Below are experts of layer 3 (counted from 0) of a mixture-of-experts language model. Rows are named router (the router's row for the expert), gate (a neuron's input weights, with its number), up (a neuron's input weights, with its number) and show model dimensions 0-95. Each number is 200 + 40 x the weight over its row's rms, rounded and kept within 0 to 999.
After each expert's rows: "mostly gets" lists some tokens that are sent to it at least half of the time. This comes from a sample of Wikipedia text that the model never trained on.

# expert 3
router,185,236,258,210,239,184,147,240,268,150,185,202,167,260,207,231,204,204,120,125,211,172,149,234,120,255,189,163,206,207,268,172,244,189,173,201,139,184,188,164,234,104,102,154,203,181,279,160,259,189,255,182,221,224,120,221,224,194,226,112,171,155,146,258,171,199,232,254,213,162,216,225,234,258,232,260,240,164,161,190,194,207,195,173,231,270,233,232,229,216,222,162,170,210,287,161
gate2,187,87,138,212,200,209,171,248,224,201,154,225,205,223,206,132,223,140,231,238,147,193,157,213,199,161,159,136,243,198,206,166,200,235,128,262,243,187,181,139,166,231,218,147,146,247,217,152,248,246,208,186,205,235,163,160,250,239,130,214,221,185,201,154,224,183,209,188,244,154,209,236,240,261,261,222,195,143,245,213,288,215,171,225,296,230,199,228,179,202,226,184,250,189,116,157
up2,213,210,215,176,171,209,245,225,188,117,185,212,261,156,283,301,130,203,199,279,147,123,221,246,233,202,143,178,168,224,250,201,212,191,188,175,288,241,203,192,231,168,93,130,155,180,241,189,267,224,155,215,175,143,182,213,188,204,186,178,173,252,156,224,192,155,254,163,209,223,219,178,169,255,235,170,160,171,216,178,206,192,175,272,192,178,122,139,157,226,165,117,211,184,192,140
gate3,216,194,274,221,209,151,210,217,177,279,192,207,252,285,267,198,219,91,226,179,224,226,226,175,271,219,243,183,258,185,180,214,220,225,194,243,205,177,207,181,218,200,212,211,198,146,233,149,252,121,215,246,273,222,156,142,226,220,231,195,188,222,186,237,196,206,127,172,185,204,158,164,187,231,92,123,280,176,175,136,183,191,154,175,221,219,255,229,176,216,187,161,190,215,200,241
up3,184,162,268,200,220,169,202,222,194,186,154,211,219,216,203,198,256,104,180,218,207,174,206,128,200,176,213,152,249,204,239,260,184,154,156,232,242,204,210,125,166,75,239,171,215,203,241,169,194,203,290,200,219,209,224,169,163,182,143,251,256,246,221,191,163,145,117,169,259,232,134,140,220,212,138,159,161,178,191,158,248,235,210,178,238,117,154,227,151,163,158,121,225,156,185,289
gate4,154,293,197,230,205,162,186,204,215,178,175,180,147,217,196,129,213,169,245,225,138,168,185,177,171,181,281,155,79,239,223,156,188,261,172,139,179,99,240,145,213,278,164,197,228,122,172,156,188,202,190,209,218,180,221,180,197,206,132,178,220,208,134,190,168,214,192,187,214,137,207,220,205,172,186,251,147,216,214,178,156,177,187,234,267,246,147,278,255,203,213,204,245,267,213,205
up4,228,216,218,190,155,232,188,203,179,244,185,234,239,170,245,288,186,151,194,231,180,258,210,181,207,159,199,159,215,220,167,185,178,243,163,167,195,244,198,223,236,174,195,235,104,247,214,143,156,194,189,226,193,253,174,230,113,195,226,226,201,179,277,242,281,216,156,292,262,123,152,140,159,183,184,222,189,228,214,193,231,148,195,225,198,140,172,166,201,173,202,86,129,163,169,160
gate5,224,129,245,152,196,186,179,215,146,222,168,233,240,242,251,239,258,140,195,223,169,167,194,139,149,190,265,213,248,314,113,171,213,170,187,295,242,220,145,208,209,148,214,199,205,262,198,211,171,151,133,196,245,152,172,229,188,198,234,245,188,234,191,138,171,182,132,227,139,235,243,198,229,142,214,259,203,149,203,227,133,182,178,254,218,207,209,206,198,176,190,136,170,229,168,237
up5,191,191,172,175,270,173,185,245,191,150,160,254,238,229,197,166,215,164,267,228,212,214,186,225,126,130,199,198,192,152,187,204,190,231,219,195,192,234,225,159,180,212,242,288,230,227,203,180,162,174,195,196,200,143,215,251,172,242,165,282,176,253,251,208,147,126,197,209,236,230,196,210,238,184,223,231,298,186,187,167,165,169,205,203,203,159,207,239,196,146,216,196,227,125,219,199
mostly gets: " but", ").", "\".", ".\"", ".", " while"

# expert 9
router,272,243,243,112,197,168,212,225,249,204,180,193,212,246,199,217,192,249,209,150,199,94,145,219,184,214,202,210,197,166,242,154,210,249,221,175,216,196,181,214,165,212,89,202,183,214,209,222,228,263,220,190,169,243,193,218,216,208,174,239,209,267,217,255,201,196,295,141,229,168,232,159,166,167,187,187,233,171,217,260,189,289,198,166,164,248,234,236,148,300,125,190,216,200,190,248
gate2,221,93,216,236,162,228,213,240,156,189,145,208,193,185,222,206,243,195,151,192,190,153,264,196,215,175,202,149,300,294,232,187,271,238,113,157,164,194,245,217,230,155,196,191,159,264,116,141,214,204,186,218,269,196,120,211,222,199,192,242,217,239,155,224,194,276,184,216,220,134,155,170,240,174,267,208,162,267,194,157,161,249,169,173,187,155,142,124,177,229,163,250,202,302,266,148
up2,208,112,238,196,190,126,160,152,288,166,235,106,241,177,182,211,188,239,196,244,193,249,150,187,180,217,207,280,181,179,192,212,139,244,202,174,206,207,171,117,241,228,180,193,249,181,151,209,239,185,228,163,238,209,181,227,217,233,216,159,138,171,255,201,184,277,203,146,253,223,135,261,216,189,249,220,178,174,266,257,224,261,220,245,197,89,166,136,181,166,125,243,259,244,181,285
gate3,199,155,185,153,158,274,237,205,73,236,204,156,166,174,191,151,210,219,122,154,241,211,205,216,176,226,226,207,262,204,228,207,222,228,201,195,145,243,164,262,228,194,132,167,210,217,213,146,194,259,170,161,140,139,228,150,224,221,160,190,207,206,179,213,173,254,164,227,187,107,121,189,188,259,155,288,173,199,148,251,183,176,264,180,255,239,194,212,235,240,232,200,138,240,164,182
up3,226,190,211,212,209,188,222,216,179,208,195,139,253,233,152,212,275,177,171,269,212,233,176,165,166,198,260,218,215,219,275,175,178,244,163,193,186,254,220,160,118,193,204,149,148,118,176,243,162,234,162,243,212,207,164,196,154,150,185,127,151,272,208,203,184,212,175,187,186,76,117,175,204,167,211,217,241,167,168,201,194,247,139,218,215,150,235,244,209,169,214,140,130,168,244,210
gate4,189,147,208,166,216,210,245,178,198,210,175,242,233,236,160,265,245,242,224,157,159,148,184,221,186,212,232,238,194,242,227,160,145,192,282,186,223,259,197,189,246,216,182,156,188,209,268,235,260,127,201,186,237,263,175,200,191,172,206,223,203,191,258,245,238,244,196,220,226,251,141,170,175,198,217,202,254,221,154,193,235,145,216,251,249,178,233,159,197,203,206,137,245,220,205,182
up4,216,208,221,167,194,151,166,122,257,193,269,228,120,225,235,227,242,237,223,139,213,146,103,145,209,161,189,188,168,197,219,177,235,165,182,209,227,197,158,210,173,201,162,184,247,179,237,205,198,248,145,175,194,240,208,236,164,125,248,177,264,192,279,171,182,219,211,225,128,190,113,209,176,129,156,189,195,113,203,143,222,224,226,166,227,149,287,72,230,205,243,160,178,255,167,233
gate5,181,182,266,127,170,203,161,251,241,234,168,153,200,199,189,213,225,165,144,169,195,158,139,185,205,223,110,164,176,211,226,225,193,234,186,223,242,224,280,198,195,327,163,164,156,241,175,252,247,176,253,162,168,208,233,246,186,211,163,204,139,182,210,173,172,200,265,164,225,255,163,233,228,269,175,237,255,196,188,148,175,151,95,165,239,147,205,255,199,114,252,247,223,180,251,217
up5,166,161,219,164,211,103,182,157,156,189,208,175,252,219,170,139,139,256,219,204,171,178,167,218,179,256,168,243,152,206,227,192,162,221,259,221,160,173,234,191,168,205,234,220,216,268,217,246,280,274,130,235,191,149,191,167,213,195,222,241,207,174,213,123,201,158,193,237,180,194,235,297,174,184,214,209,209,248,265,251,209,106,267,199,206,225,143,157,205,193,200,182,223,164,154,257
mostly gets: "|", " on", " from", " into", " between", " after"

# expert 5
router,219,280,258,119,235,169,190,200,292,217,205,280,201,287,234,196,234,221,164,171,154,111,136,227,199,218,213,231,193,151,251,207,270,174,190,219,164,206,183,220,199,164,133,199,158,180,206,276,148,213,295,155,229,196,192,218,230,251,184,152,226,248,148,271,264,165,254,240,237,212,218,158,204,160,194,208,221,184,163,237,183,201,225,260,224,231,202,167,238,271,139,185,209,232,180,224
gate2,172,270,192,264,218,220,188,179,157,185,148,192,239,169,158,228,205,167,181,217,170,227,222,204,209,194,247,221,187,248,286,178,218,165,217,134,167,195,213,217,230,221,219,270,162,161,201,164,137,208,254,156,267,212,181,192,196,233,172,252,158,206,135,250,253,233,251,113,161,218,235,172,161,230,227,171,222,173,246,256,201,154,173,268,257,177,245,231,114,194,228,217,237,201,170,181
up2,204,197,244,221,216,250,188,171,172,166,133,203,252,205,161,252,244,217,145,220,207,195,149,247,151,148,279,192,234,227,280,221,197,233,233,178,132,211,216,233,260,212,192,174,190,198,237,203,198,188,212,119,275,199,157,231,222,276,189,226,209,191,210,232,198,263,241,209,185,274,156,203,165,244,175,197,230,166,268,240,209,216,182,221,281,220,242,200,122,177,175,265,236,194,208,151
gate3,156,259,278,184,211,187,200,240,234,223,250,228,227,173,179,157,141,236,186,156,218,166,199,195,142,204,182,199,193,258,259,187,213,168,188,130,199,193,194,224,175,102,195,228,181,222,251,256,190,157,165,292,212,235,182,229,255,207,212,160,248,247,234,166,186,190,123,183,261,193,282,175,174,170,219,161,165,179,214,122,205,192,192,250,154,238,199,160,191,213,214,150,238,207,166,170
up3,121,175,212,173,201,149,161,290,191,233,190,220,211,221,177,180,166,256,173,177,188,141,200,228,164,163,169,184,244,274,273,153,145,214,187,158,196,173,153,224,201,123,177,179,207,196,225,336,197,175,182,211,184,195,168,227,264,253,184,148,153,209,128,192,198,171,174,137,188,154,172,201,268,225,173,285,284,203,149,237,220,287,222,283,269,189,223,125,243,155,246,147,256,163,157,260
gate4,207,213,198,199,229,205,205,302,183,277,250,175,194,232,202,185,222,241,251,184,188,127,216,195,228,179,177,171,175,222,234,202,274,182,217,155,130,251,259,207,112,216,217,185,150,197,136,170,238,213,306,152,202,223,219,178,286,247,196,127,257,227,213,179,211,214,142,196,244,239,164,159,172,153,154,259,244,272,172,123,211,220,135,248,234,211,191,237,270,213,174,202,178,168,162,172
up4,97,199,192,201,202,261,148,197,181,188,193,240,182,263,230,182,207,190,108,194,194,180,166,143,186,153,160,146,199,141,75,127,174,220,213,220,275,196,267,239,244,186,225,151,150,266,212,240,265,218,261,223,155,173,165,152,197,253,236,155,264,190,219,164,151,214,215,203,193,128,175,121,199,193,228,178,203,176,248,196,231,161,184,125,235,219,221,227,207,191,203,189,206,234,176,177
gate5,230,239,145,175,273,172,205,182,270,207,275,182,232,289,177,138,182,258,156,193,177,153,159,159,236,272,222,195,211,270,213,248,177,265,213,227,139,126,279,197,197,221,230,208,181,161,255,167,210,174,235,218,174,250,216,181,169,249,187,186,130,230,175,245,193,180,249,284,219,250,233,291,138,324,170,164,198,222,147,194,169,190,199,230,201,181,232,227,175,189,201,223,178,198,190,207
up5,147,145,188,234,205,162,156,186,226,209,265,196,210,176,153,228,220,217,223,146,174,190,158,187,161,228,228,218,192,202,186,151,150,182,215,171,257,210,171,188,158,261,257,209,246,195,122,231,185,201,175,237,199,148,167,231,172,218,257,139,214,164,150,143,269,226,147,261,164,241,218,206,236,226,203,225,150,206,173,197,210,267,244,252,230,320,232,256,233,183,177,214,159,294,222,152
mostly gets: ",", "),", " which", " also", " used", "\","

# expert 7
router,181,180,278,168,256,156,182,283,282,163,144,168,197,207,188,219,201,258,182,160,191,163,175,192,168,192,245,153,160,140,203,265,234,240,232,160,177,241,205,308,249,169,131,184,219,217,151,178,183,225,308,172,211,228,168,159,176,271,190,256,186,208,89,242,159,210,265,161,189,172,251,160,222,146,222,181,236,191,160,203,188,240,260,280,264,278,255,222,160,255,196,159,198,242,289,257
gate18,199,192,101,156,220,211,232,209,183,208,170,193,206,215,213,196,188,195,226,241,190,189,210,206,122,120,178,173,191,156,199,239,218,155,258,129,90,199,163,197,162,207,153,206,207,204,200,269,297,216,197,125,185,205,193,191,189,237,199,228,199,246,200,235,148,190,259,241,188,207,172,243,142,158,236,223,202,216,136,202,208,252,132,161,247,244,232,236,207,214,203,251,237,164,183,203
up18,184,145,225,189,96,203,158,210,219,190,188,148,167,212,190,184,183,228,238,165,192,225,107,237,211,176,187,273,228,212,126,185,200,168,211,276,232,260,297,144,224,197,227,231,171,188,216,186,133,245,140,208,223,132,157,171,159,160,240,129,174,248,217,180,171,250,147,129,162,153,209,204,234,150,172,213,79,246,217,207,219,199,234,170,266,159,239,204,184,163,225,207,217,237,170,193
gate19,199,253,178,169,184,288,212,194,194,169,185,241,271,222,168,210,149,212,193,249,179,193,171,169,146,180,180,224,178,220,196,210,234,194,239,235,213,130,181,245,131,190,145,236,146,79,153,191,239,80,196,247,272,229,170,230,221,210,174,204,166,219,160,238,206,189,293,177,219,269,233,209,188,180,156,226,224,110,245,228,127,248,167,244,221,193,185,106,141,214,190,204,140,196,239,170
up19,210,181,189,226,247,208,229,170,206,250,229,214,225,227,202,149,188,158,188,200,222,194,129,209,214,215,202,220,153,165,159,166,149,223,138,166,163,141,221,254,154,204,155,233,187,180,235,221,182,118,219,233,255,195,189,179,206,239,98,225,196,221,176,205,209,203,251,201,184,187,196,196,150,179,194,176,202,92,174,227,281,231,112,241,204,207,185,149,158,215,172,175,102,208,276,165
gate20,170,165,164,138,179,246,163,191,204,158,250,155,246,231,206,173,227,180,201,277,145,190,225,175,247,199,222,196,172,221,168,177,203,199,193,187,192,157,184,192,199,218,206,192,185,197,204,260,193,204,215,237,115,168,156,214,193,223,139,219,276,216,173,206,216,218,277,170,247,146,193,180,129,177,219,167,281,202,154,266,199,184,201,213,166,184,172,241,177,141,196,203,124,187,175,202
up20,113,199,177,124,113,175,200,111,223,155,190,246,262,184,205,200,192,169,118,251,202,188,247,223,219,180,229,251,173,211,198,216,186,205,256,230,238,172,155,179,253,241,203,162,154,199,169,218,242,279,217,175,214,181,226,209,183,220,267,162,196,241,177,230,122,214,181,184,235,159,268,204,145,159,238,199,191,179,190,212,208,262,116,232,242,150,256,191,208,185,271,242,180,197,238,256
gate21,186,219,244,155,247,124,182,257,210,229,180,195,256,244,200,175,199,144,181,137,157,194,231,113,201,115,262,200,232,198,157,233,194,200,210,277,181,178,172,306,279,198,254,241,240,233,268,240,145,179,213,204,194,194,220,299,207,203,203,155,201,147,169,203,223,181,191,170,189,215,254,192,202,114,183,190,234,221,184,201,219,251,180,231,217,226,224,182,72,173,127,157,188,114,217,167
up21,154,215,175,98,156,120,195,299,201,182,179,233,212,203,228,143,279,166,138,90,157,182,237,200,159,159,225,206,237,195,196,240,226,218,237,210,203,202,163,230,228,228,182,231,240,206,209,196,114,202,181,214,216,216,227,183,227,212,199,173,129,144,213,204,181,185,172,187,212,197,221,160,226,139,171,176,220,219,209,193,234,213,148,230,293,222,232,140,153,164,102,151,142,126,185,202
mostly gets: "\"", " it", ")", "%", " It", " they"

# expert 8
router,217,239,208,180,205,174,201,224,238,131,199,189,237,237,149,223,181,227,186,171,253,224,183,201,111,168,246,215,168,163,207,230,260,218,154,206,187,244,189,188,167,180,106,169,213,221,199,226,265,199,261,159,260,232,84,176,229,206,200,189,206,188,168,262,189,225,217,132,186,196,238,242,208,219,172,257,197,155,176,248,227,231,201,182,209,249,228,242,147,239,171,213,197,208,192,275
gate2,189,159,245,184,128,157,205,157,118,176,178,293,175,197,196,199,232,219,185,187,217,217,184,170,258,247,206,225,203,151,248,235,227,209,167,172,211,140,172,121,207,165,216,262,289,169,94,201,235,151,222,217,272,171,176,177,264,200,232,197,184,149,165,168,209,225,169,171,155,179,208,159,168,157,227,231,208,202,113,193,211,213,193,199,245,244,296,232,154,214,200,213,213,270,277,189
up2,245,206,123,212,192,239,182,272,197,153,139,130,150,183,215,158,163,136,246,167,230,148,191,278,177,229,138,185,205,201,189,174,197,198,224,169,174,178,176,273,236,192,176,220,221,229,182,218,174,223,187,226,227,293,229,217,178,211,147,221,226,230,221,192,234,162,204,243,193,160,185,289,191,287,180,155,154,283,213,181,259,135,169,166,218,234,166,178,143,185,192,210,223,253,149,210
gate3,189,178,193,204,180,229,130,284,193,222,243,221,207,203,257,204,185,147,217,188,232,183,162,174,199,166,165,191,188,242,221,175,219,267,203,219,164,227,178,186,196,190,244,205,257,292,218,231,156,171,245,170,164,206,244,237,185,209,159,242,150,206,246,198,245,207,301,151,200,276,240,229,235,168,182,185,246,182,294,106,280,201,168,218,239,231,182,249,212,214,239,217,192,146,188,301
up3,238,162,191,171,228,232,161,192,151,281,210,146,268,253,240,187,216,162,237,202,238,193,234,205,175,166,188,222,279,235,253,188,168,212,205,223,183,129,223,193,99,194,135,153,211,215,262,220,192,222,148,152,224,241,219,233,195,232,263,161,216,264,201,242,155,198,253,199,222,142,194,158,175,134,207,235,293,201,201,166,212,185,214,210,171,229,173,141,229,200,163,226,187,207,210,162
gate4,160,210,286,198,162,234,250,181,149,269,230,203,286,205,184,292,181,192,161,191,192,118,241,224,237,233,218,186,209,193,245,216,161,227,180,200,194,207,136,185,229,155,214,224,222,262,254,191,270,190,208,135,229,221,203,100,161,209,186,174,179,202,105,239,135,244,147,238,228,149,137,251,139,176,208,225,227,203,187,188,181,193,231,211,261,116,163,197,234,191,247,197,255,262,171,224
up4,240,196,142,174,273,198,175,161,168,136,194,161,125,185,181,123,175,180,292,132,203,256,168,211,141,154,143,237,278,218,168,215,227,123,158,123,160,225,151,170,141,215,210,171,115,286,164,178,124,189,244,219,212,139,195,194,181,196,218,171,226,217,260,148,230,187,241,154,184,171,227,181,265,156,264,241,226,216,146,196,214,237,197,138,164,236,219,185,255,220,125,221,214,194,219,213
gate5,202,113,185,173,263,203,179,214,167,207,160,187,184,146,182,198,252,182,193,210,231,218,134,201,178,222,194,83,237,135,216,195,272,187,234,251,164,266,127,221,174,184,194,199,143,230,246,184,200,189,191,201,284,269,186,192,184,211,156,248,159,225,129,191,182,172,176,117,169,204,225,219,194,218,164,237,184,250,259,132,242,143,164,155,195,226,171,289,183,198,193,181,209,215,167,268
up5,199,197,222,209,226,194,153,200,238,177,191,189,264,178,271,182,157,223,170,255,227,194,219,137,228,217,160,230,192,212,182,201,218,111,200,228,276,219,137,207,120,225,234,218,141,225,192,226,273,283,222,205,230,220,189,224,260,164,236,184,277,263,213,205,183,158,138,234,226,172,207,260,178,200,166,222,227,175,202,159,213,148,177,241,59,211,147,179,180,165,246,166,209,211,145,224
mostly gets: " was", " (", " is", " are", " had", " has"

# expert 0
router,231,262,248,146,268,169,162,219,235,158,183,236,215,230,195,243,265,202,172,161,207,163,196,168,208,260,250,235,213,155,264,174,300,256,181,190,182,156,135,227,156,128,162,154,175,143,203,224,209,180,240,160,197,215,110,214,248,164,180,274,189,261,218,240,218,189,254,187,177,226,207,180,186,207,233,250,203,180,214,193,200,251,175,189,207,207,188,188,217,197,215,187,235,245,197,179
gate0,240,211,178,268,192,179,177,134,129,214,157,189,119,196,150,178,258,196,141,230,128,205,146,211,214,255,209,227,140,215,222,206,254,185,129,253,157,244,124,262,128,157,232,212,158,171,148,176,142,228,246,195,226,243,262,223,229,213,233,139,199,217,181,208,212,270,245,184,170,218,272,196,286,145,284,238,203,203,176,218,146,232,166,198,260,114,194,210,177,212,250,164,153,184,312,149
up0,236,277,271,188,182,177,184,232,172,151,205,144,152,156,208,234,249,197,201,200,174,188,182,135,194,171,168,173,208,162,207,245,169,171,228,240,239,275,153,296,205,171,203,190,253,195,222,158,201,182,224,202,229,175,160,232,203,224,179,271,187,185,154,192,224,217,137,271,156,186,160,255,164,170,278,223,233,188,192,191,253,165,156,246,209,190,158,215,215,183,186,171,189,185,175,177
gate1,190,244,269,252,161,234,172,242,214,186,238,188,197,207,110,178,164,177,176,307,202,262,238,211,189,221,246,236,192,167,265,230,197,200,164,206,208,202,163,210,145,211,134,173,268,159,217,149,246,197,239,167,153,188,167,246,238,214,136,196,146,167,263,147,258,232,182,171,189,158,210,196,168,245,124,288,210,229,122,205,217,196,165,169,186,120,208,165,229,235,100,192,224,200,166,158
up1,225,194,86,126,174,189,189,185,160,210,242,201,147,257,201,191,222,182,260,124,106,207,181,179,262,129,163,182,250,161,241,279,206,233,303,165,229,235,231,195,253,218,204,190,173,208,168,214,155,224,179,260,224,193,184,147,209,180,189,139,226,135,204,229,204,203,169,227,168,220,155,239,254,191,190,189,206,247,180,241,211,174,252,256,202,248,193,260,225,230,206,180,185,195,171,191
gate2,209,154,234,209,228,148,269,194,190,125,177,191,225,137,184,198,169,207,164,197,202,218,180,198,103,214,173,164,326,220,279,222,247,205,188,162,184,115,177,235,234,200,206,164,263,194,255,183,232,69,263,169,121,119,223,133,184,201,194,172,167,209,219,233,222,173,100,186,168,218,255,260,166,169,196,178,176,128,236,158,211,214,127,159,142,270,231,223,200,277,195,247,177,218,261,230
up2,208,158,236,209,171,208,228,191,223,285,187,217,176,240,201,166,229,205,213,173,253,219,162,207,262,251,269,237,128,187,189,184,149,171,171,181,192,301,273,151,169,199,128,250,155,229,186,172,227,203,227,227,235,191,189,285,235,264,180,142,162,186,169,212,228,216,198,230,149,120,160,168,221,164,161,157,191,204,206,190,216,226,179,273,216,116,235,205,148,185,160,194,244,206,194,162
gate3,147,224,189,127,247,156,136,204,203,188,224,195,261,259,163,138,229,189,157,213,235,232,151,163,234,243,230,213,161,188,124,205,220,139,177,185,272,174,219,140,172,141,168,159,238,155,311,225,256,207,194,198,166,243,178,192,221,184,175,186,225,173,208,157,176,97,177,186,253,192,220,250,208,185,281,205,219,161,242,230,222,207,211,126,209,246,124,202,280,185,220,204,158,278,192,178
up3,237,203,218,163,298,242,163,292,250,212,221,186,235,218,169,172,225,216,113,204,230,277,217,178,229,233,248,221,223,167,134,149,197,262,192,220,188,248,174,224,181,254,209,110,175,241,249,153,217,172,219,213,141,207,130,209,155,192,185,195,257,151,188,156,236,179,202,198,148,190,237,233,203,162,160,89,267,180,162,199,202,183,183,227,230,199,145,210,237,199,213,195,223,174,194,161
mostly gets: " John", "ley", "ana", "ah", "ak", "ai"

# expert 10
router,182,241,255,201,246,99,198,245,260,125,214,161,216,247,203,283,184,232,202,190,194,102,210,137,252,193,183,163,213,181,191,251,266,228,197,208,160,203,210,218,225,181,183,175,174,182,281,188,231,234,255,182,232,290,174,207,173,223,161,197,222,216,172,245,130,217,247,213,215,116,242,211,185,185,184,223,193,183,234,245,196,205,229,171,201,203,225,261,236,202,277,167,180,294,213,205
gate2,159,221,151,229,249,155,215,235,212,208,217,126,195,233,171,253,300,204,196,199,154,203,223,195,215,182,236,188,224,171,227,193,216,264,261,230,165,140,222,181,312,287,161,180,206,182,224,158,285,182,191,180,133,180,255,241,172,243,242,187,181,205,206,221,231,168,302,225,245,204,241,205,233,181,180,217,225,149,223,221,112,194,161,171,266,231,268,197,215,177,188,217,221,166,230,222
up2,243,275,109,179,302,155,225,144,150,149,217,194,205,224,235,153,163,211,257,192,158,179,229,144,194,186,209,198,217,166,249,230,150,250,185,223,170,170,162,204,186,209,164,219,163,209,293,206,206,123,215,208,202,195,232,158,161,201,265,240,148,168,184,230,146,135,226,188,152,230,286,231,175,142,228,291,231,247,170,202,203,157,167,157,193,289,227,222,226,210,213,172,209,199,152,205
gate3,196,209,187,245,199,270,276,215,219,159,121,257,213,207,107,224,190,206,233,165,207,250,181,156,239,157,267,184,183,165,107,204,243,198,179,162,240,191,259,146,149,211,266,89,181,169,185,169,237,255,202,207,202,187,207,236,211,189,220,164,194,241,204,220,221,251,207,138,285,166,210,173,206,220,219,187,161,241,172,206,219,233,127,250,223,212,200,183,132,260,251,170,160,117,166,192
up3,200,189,251,238,212,97,125,211,143,202,261,149,239,161,185,158,265,241,217,165,172,189,140,186,178,252,210,282,268,227,175,248,115,192,167,227,182,205,156,237,219,211,214,240,145,140,200,183,247,126,259,166,217,205,162,189,234,233,128,193,223,239,168,196,186,232,216,210,179,207,197,185,195,218,228,108,221,139,174,205,153,203,185,176,191,156,225,152,218,236,222,212,196,239,225,99
gate4,169,179,217,248,174,195,276,209,217,223,192,191,202,280,146,180,175,196,171,240,272,152,244,205,236,231,156,148,193,172,217,176,180,182,219,124,184,111,194,190,215,172,206,278,186,213,177,182,127,236,212,175,234,240,251,169,211,204,209,200,201,168,221,232,208,232,169,192,174,199,253,119,158,211,188,186,253,162,198,250,178,148,194,188,236,249,87,154,186,185,255,220,165,169,187,275
up4,221,216,190,252,219,177,249,169,187,222,214,274,141,144,262,190,267,231,159,192,151,277,181,137,139,197,213,236,233,241,261,269,258,166,236,154,306,225,178,222,218,270,183,205,184,255,165,213,223,161,243,311,193,212,240,218,191,238,145,234,207,223,188,179,169,166,185,171,220,181,126,256,216,224,173,181,172,186,245,214,179,192,181,168,263,128,289,212,202,202,232,175,200,171,211,223
gate5,191,209,171,203,268,219,279,294,142,180,261,253,184,175,172,219,211,220,155,206,185,168,247,177,146,264,205,193,161,207,296,200,219,203,266,253,189,237,227,153,259,180,213,271,254,197,263,118,171,220,206,209,183,237,222,159,249,180,174,228,187,180,213,206,267,277,210,231,105,135,221,157,173,181,217,202,212,182,186,211,178,229,167,152,194,202,212,150,181,243,217,206,232,159,229,148
up5,144,209,231,220,200,189,127,96,253,228,160,201,168,197,311,178,144,189,260,251,127,180,185,210,228,223,225,184,161,220,173,150,190,219,233,216,194,243,202,203,194,134,190,226,192,178,136,240,232,225,292,204,158,244,230,138,206,157,258,226,216,245,152,143,174,221,231,223,229,223,215,299,188,161,190,245,233,198,220,216,218,154,163,145,180,164,145,304,186,254,219,180,155,214,170,191
mostly gets: "See", "In", "=", " In", " Sa", " par"

# expert 2
router,206,204,235,188,289,107,227,207,206,102,199,177,200,186,212,243,237,212,170,185,162,171,202,213,239,181,239,214,211,172,232,183,281,185,177,135,184,222,221,198,205,163,167,204,162,237,159,259,222,168,330,186,157,203,188,236,202,209,164,175,184,252,146,260,131,220,254,205,226,242,214,211,216,210,187,198,283,190,186,260,212,277,234,225,167,225,235,246,204,262,201,184,212,208,235,273
gate0,231,181,144,169,224,129,152,152,229,158,180,285,133,149,224,252,216,153,207,199,208,202,209,178,225,215,201,239,209,165,262,192,191,235,189,153,237,136,172,217,210,170,165,185,209,161,215,197,159,177,189,197,202,224,228,180,223,145,163,227,240,191,227,199,112,181,125,219,168,229,234,173,207,167,144,150,217,197,223,198,185,209,194,219,182,194,189,216,194,203,118,140,196,288,249,175
up0,250,187,96,164,170,128,165,187,245,214,212,192,165,170,96,98,136,136,224,201,261,202,254,235,253,210,282,181,244,183,191,233,200,309,203,189,230,192,236,205,218,236,177,179,190,192,208,200,120,218,185,155,162,246,186,265,156,230,205,230,161,154,170,227,216,209,210,131,171,219,223,245,304,219,172,159,185,177,176,159,164,198,192,178,147,229,191,212,152,306,227,185,186,127,224,187
gate1,218,188,178,258,120,202,162,169,202,176,245,225,197,169,158,199,230,136,178,177,154,216,253,230,167,155,197,214,247,181,141,208,227,141,171,260,249,252,224,198,199,254,189,271,151,224,207,143,229,201,134,175,151,191,176,184,245,207,223,190,156,167,192,248,169,143,139,222,236,160,194,262,252,177,209,209,162,144,219,203,151,257,186,139,197,235,146,136,151,224,211,214,214,175,177,157
up1,220,210,187,233,126,194,96,247,180,149,241,221,211,165,266,156,206,174,164,174,183,242,235,269,186,232,161,251,165,132,281,253,244,213,210,183,211,221,85,161,229,177,217,181,147,199,289,173,266,222,166,203,162,266,261,206,226,181,193,192,264,181,210,215,151,209,264,151,237,177,169,139,215,268,177,216,219,218,225,244,242,103,184,143,219,253,157,197,231,177,219,273,187,215,175,180
gate2,255,174,249,164,171,145,213,301,176,195,197,262,196,253,217,211,260,193,212,253,163,171,212,144,221,255,234,145,156,212,239,123,258,133,255,219,170,157,207,128,174,221,180,135,227,147,183,201,230,206,163,250,165,193,203,158,175,172,199,191,196,279,141,210,223,230,236,215,219,223,217,213,149,197,133,154,180,182,151,170,222,247,176,176,165,211,208,239,238,151,247,202,209,178,214,173
up2,193,216,206,145,269,168,240,181,212,194,253,173,272,257,264,246,180,158,121,208,188,232,207,206,162,214,284,213,180,263,144,136,159,228,247,239,135,174,176,193,241,275,187,209,202,174,171,140,195,137,229,226,166,235,137,192,227,169,176,216,168,269,228,176,174,230,229,246,164,171,216,264,209,146,151,172,245,217,187,222,99,216,234,207,268,212,189,226,217,172,208,228,231,141,201,185
gate3,260,268,206,194,150,156,171,195,237,154,180,166,173,188,236,187,272,108,177,134,251,212,246,228,160,205,185,146,257,162,226,171,209,132,257,135,232,177,282,260,154,161,316,233,202,158,189,215,207,188,146,188,266,159,187,202,159,210,264,134,235,247,154,246,210,229,194,222,158,238,168,212,164,217,145,151,237,142,191,225,248,235,176,191,211,231,195,258,197,177,150,188,187,168,165,223
up3,233,247,254,174,249,152,178,106,211,272,144,176,242,211,122,274,174,112,201,220,243,229,219,191,215,206,127,132,194,182,226,208,201,223,196,151,241,185,241,279,170,182,187,246,231,200,242,213,225,257,123,195,207,168,139,191,169,150,150,163,290,167,184,178,197,232,200,195,176,165,212,163,281,224,137,228,201,232,218,274,225,241,210,203,197,243,205,229,164,175,190,203,193,204,251,180
mostly gets: " D", " G", " H", " J", " Z", " K"